From a checkpoint of a small mixture-of-experts model trained on Wikipedia.
Size: 8 layers, vocabulary 8192.
Training: a variant of SOAP for the experts, 5376 steps.
Below are experts of layer 3 (counted from 0) of a mixture-of-experts language model. Rows are named router (the router's row for the expert), gate (a neuron's input weights, with its number), up (a neuron's input weights, with its number) and show model dimensions 0-63. Each number is 128 + 24 x the weight over its row's rms, rounded and kept within 0 to 255. Numbers have three digits each.
Before each expert's rows: a language model's description of what the expert responds to; "gets" lists some tokens that make up at least twice as much of what it gets as of all text. This comes from a sample of Wikipedia text that the model never trained on. Tokens count by the router's weight.

# expert 32
Nouns after the or a verb in chart and list contexts, especially number in ranked number 37, plus part, list, top, record.
gets: " the", " of", " number", " that", " part", " one"
router:106124124109116102182120122122116110143110110103200145115145133152152135136097157124102074123112146133130104145141076124139131133094148132165118096109112117134159091128122131123141106172123113
gate0:102150089144097108112095140103107129146150096123111161110078127085153128119091098096145117123139137143162122112110139159093136122112102136099134151096135148117121072125165144101124159106095114
up0:138165149138115128115146138131136120178153120145110135130124112133153096138148155162165077144131127174126154118115149104092122125127064132125145157158103169138098113131126095132157155125127114

# expert 43
Line breaks and periods ending paragraphs or section headings like "==History==", and word-initial fragments starting the next sentence, such as ch, post, ev.
gets: "\n\n", ".", "\n", "=", " ev", " post"
router:105166157130139115172127100124118122159094104103152141108102102152180160136115122139131090093140152163096102150114099133160098143108180107099145134123139147142137110139087096101119157145150144
gate0:134127148071152127147117153138120128124146144084144167147134111111119153134153171127164104135137148145154096145098153112100123120151139128104153136100126122107134146094119168123163104118128120
up0:080121065170124100134117160142089119168124105102174131094124157085110141106120167122161107112130109153103152133121113135140117116136090117068112174118132141103085110133133137147120103120120139

# expert 21
Pipe characters and first cells of data tables, such as results, medal or climate tables, plus infobox labels like Genus, Mean, Synonyms.
gets: " |", "|", " Genus", " 4", " 5", " 15"
router:118135132079184107140097120142107119121126139089124107104141133141120186115128104151122127150092188127115106131134140148124118108111172118088146085115102152180116120128094122141103107120118184
gate0:134106154120130106105101159094144132151136157181109141132102112150145140099154124124138113090170155132161113152113145147130127123141148123136096180110122127118176097126140124137094096147106125
up0:138116172110122138097091204108132170140159115184128095153126084157090165105117103124110130105123158112127118118162117160108117139117182121114106159148133145104125099137148119143120100148099108

# expert 17
Table pipes, superscript markers like ^{ in tennis tie-break scores, and words in tournament and season results such as round, group, played.
gets: "\n", "^", "{", "\n\n", " round", " 1"
router:102124135094158117124132074144095120114135091075129163091124131129095155124105133134113105123121139148116128130099078134124163114125160169135125088114117170162154137097124090129111137151123159
gate0:128157108160092112149104121150107111098131067142109136116152117136165150160128109127152124141075101101136122145101102100153115086143096083141126087090106096124134127149132104073093128155101137
up0:092164092186176128131135138117145123132169115122064102146157124138165136140131105067098165126121184119147143142158075114158103114121129090117118158123120147126096111129077138138156077141127101

# expert 61
Equals signs opening or closing section headings like "==See also==" and "==Education==", plus heading words such as List, See, Species.
gets: "=", "\n\n", " =", " List", " also", "See"
router:131140143125134107153081096105113134150127116089173076113096116116120184086115130150104113124123193153125079128133112117152143131120148115127122136153137142127143180150118108127115112106138128
gate0:160117117136135118105144114115138150105098162101158104115107095112125089131138144102128048122130085129127091120131139095103173111133116112108099156142156164113126147119107120133090149143151141
up0:112134112131070124111108154102111120116117160122138101117162125118140139119168140141154152155129124149117120137176172163119117137127151138134143148142127123087126155131131081126138129107152124

# expert 19
One- and two-digit numbers in sports statistics tables and league standings, placed between pipes, as in "| 16 | 11 | 53 |".
gets: " 0", " 4", " 2", " 16", " 3", "9"
router:174142113071150107126097134130104060094105130086177154088093126113120125154106121178097137116107134127141132153135126155141128088141141153103089107152099136163172150101122131126141129140152177
gate0:133158139112171096133114134149140159116155095129139121086106114074086082112116117202140150141158111160144165115127086124139089114164116079134168138118097127118127102136117168148112171110088123
up0:079153123134093150107106136117126141126115129165132143109143141134138124154162106117115159136129112078089132119130173126094132131123135096140088094139119114139072123050089106133183104137109100

# expert 8
Articles, determiners and number words opening a noun phrase, often after prepositions: the, a, one, any, this, their, other.
gets: " the", " a", " one", " an", " first", " this"
router:121127143120156124159125105145091106105163148063126077158119131138148149130103144143073113102079155099153086152123108171145119107143156128129116108092125096137137129092122128135125132187141136
gate0:111133126145083114114121164075110140126180095161130140143132131100109119101144125141134132156145112162138123167121146154145111138146123101146136136109098141116116140138141105196113172130135125
up0:130103114096146140109125112137085095149129095102159128128165147132106173103146128179142127122135142146135092109139127108155107153134133167129156115118131130134140124179112136153145136140119135

# expert 14
Single capital letters and pieces inside acronyms, call signs and brand names, e.g. NE-S, WIS-H, FC-C, M-ED-LINE, K-S.
gets: "S", "M", "H", "D", "W", "C"
router:113170176110136090136104101129140072114117173083176152070099131116136168115111154132112109107120162089170094134140133118161097123104106130098134107156096108167165101103138132106103133134106115
gate0:126134147118125115119083163152074103139119131134094142113121153132066146169101126098118106125081143146159149132089133096112120104116105121157143087135130115136190100120072123126163111119094121
up0:122173098103061107129163121171115121138167084105136112116133095190160100098105154135141140181128110123114131115115107129090112081126108125154168151127122082121124154121108130110142163146150121

# expert 7
Opening brackets and quotes, especially the parenthesis before an age, an abbreviation or a year in infoboxes and tables, as in "(age 38)", "(UTA)".
gets: " (", "\"", " \"", "(", "'", "{"
router:119180144095156073129083073120148139111117157167128167091095115162149133133114143162135128133156202134118122151127095100190113128120146113096148133075128127206147145123086150123077125144121140
gate0:148133089178151129179128169115119146143102071154108137128133091136160149120143109113150084137191128153122110124136175145168122162143133129121112120166168095147123127155110128153136150097166124
up0:114134111137124139126101134121113128110123092118081138117136105111146127111110147137140148150171180109120113150144073162131123161081151119147184138096163142159163177096121136122109145101101137

# expert 34
Forms of be and have and the word also, as in There are, it is, was, may also be.
gets: " was", " is", " are", " were", " a", " be"
router:129156133088144101120098096120133143114164098069174122094113109118134160131114154126119104133106138097099074155101144131137142125101138131114133071119122133136136130094131120100123100157136175
gate0:122082144161120108113152154132124131125149128161125119116139172111133161153123062154130120132143148084104160137152144101172159168133095108092110181115106128143112146123137126123091090183132122
up0:151110155154138123132115086123115105130138136162099159158126099126130118108132133135085141169100144132159111155134133124162074163156115095131121101169150146070132085137118118157127131107112093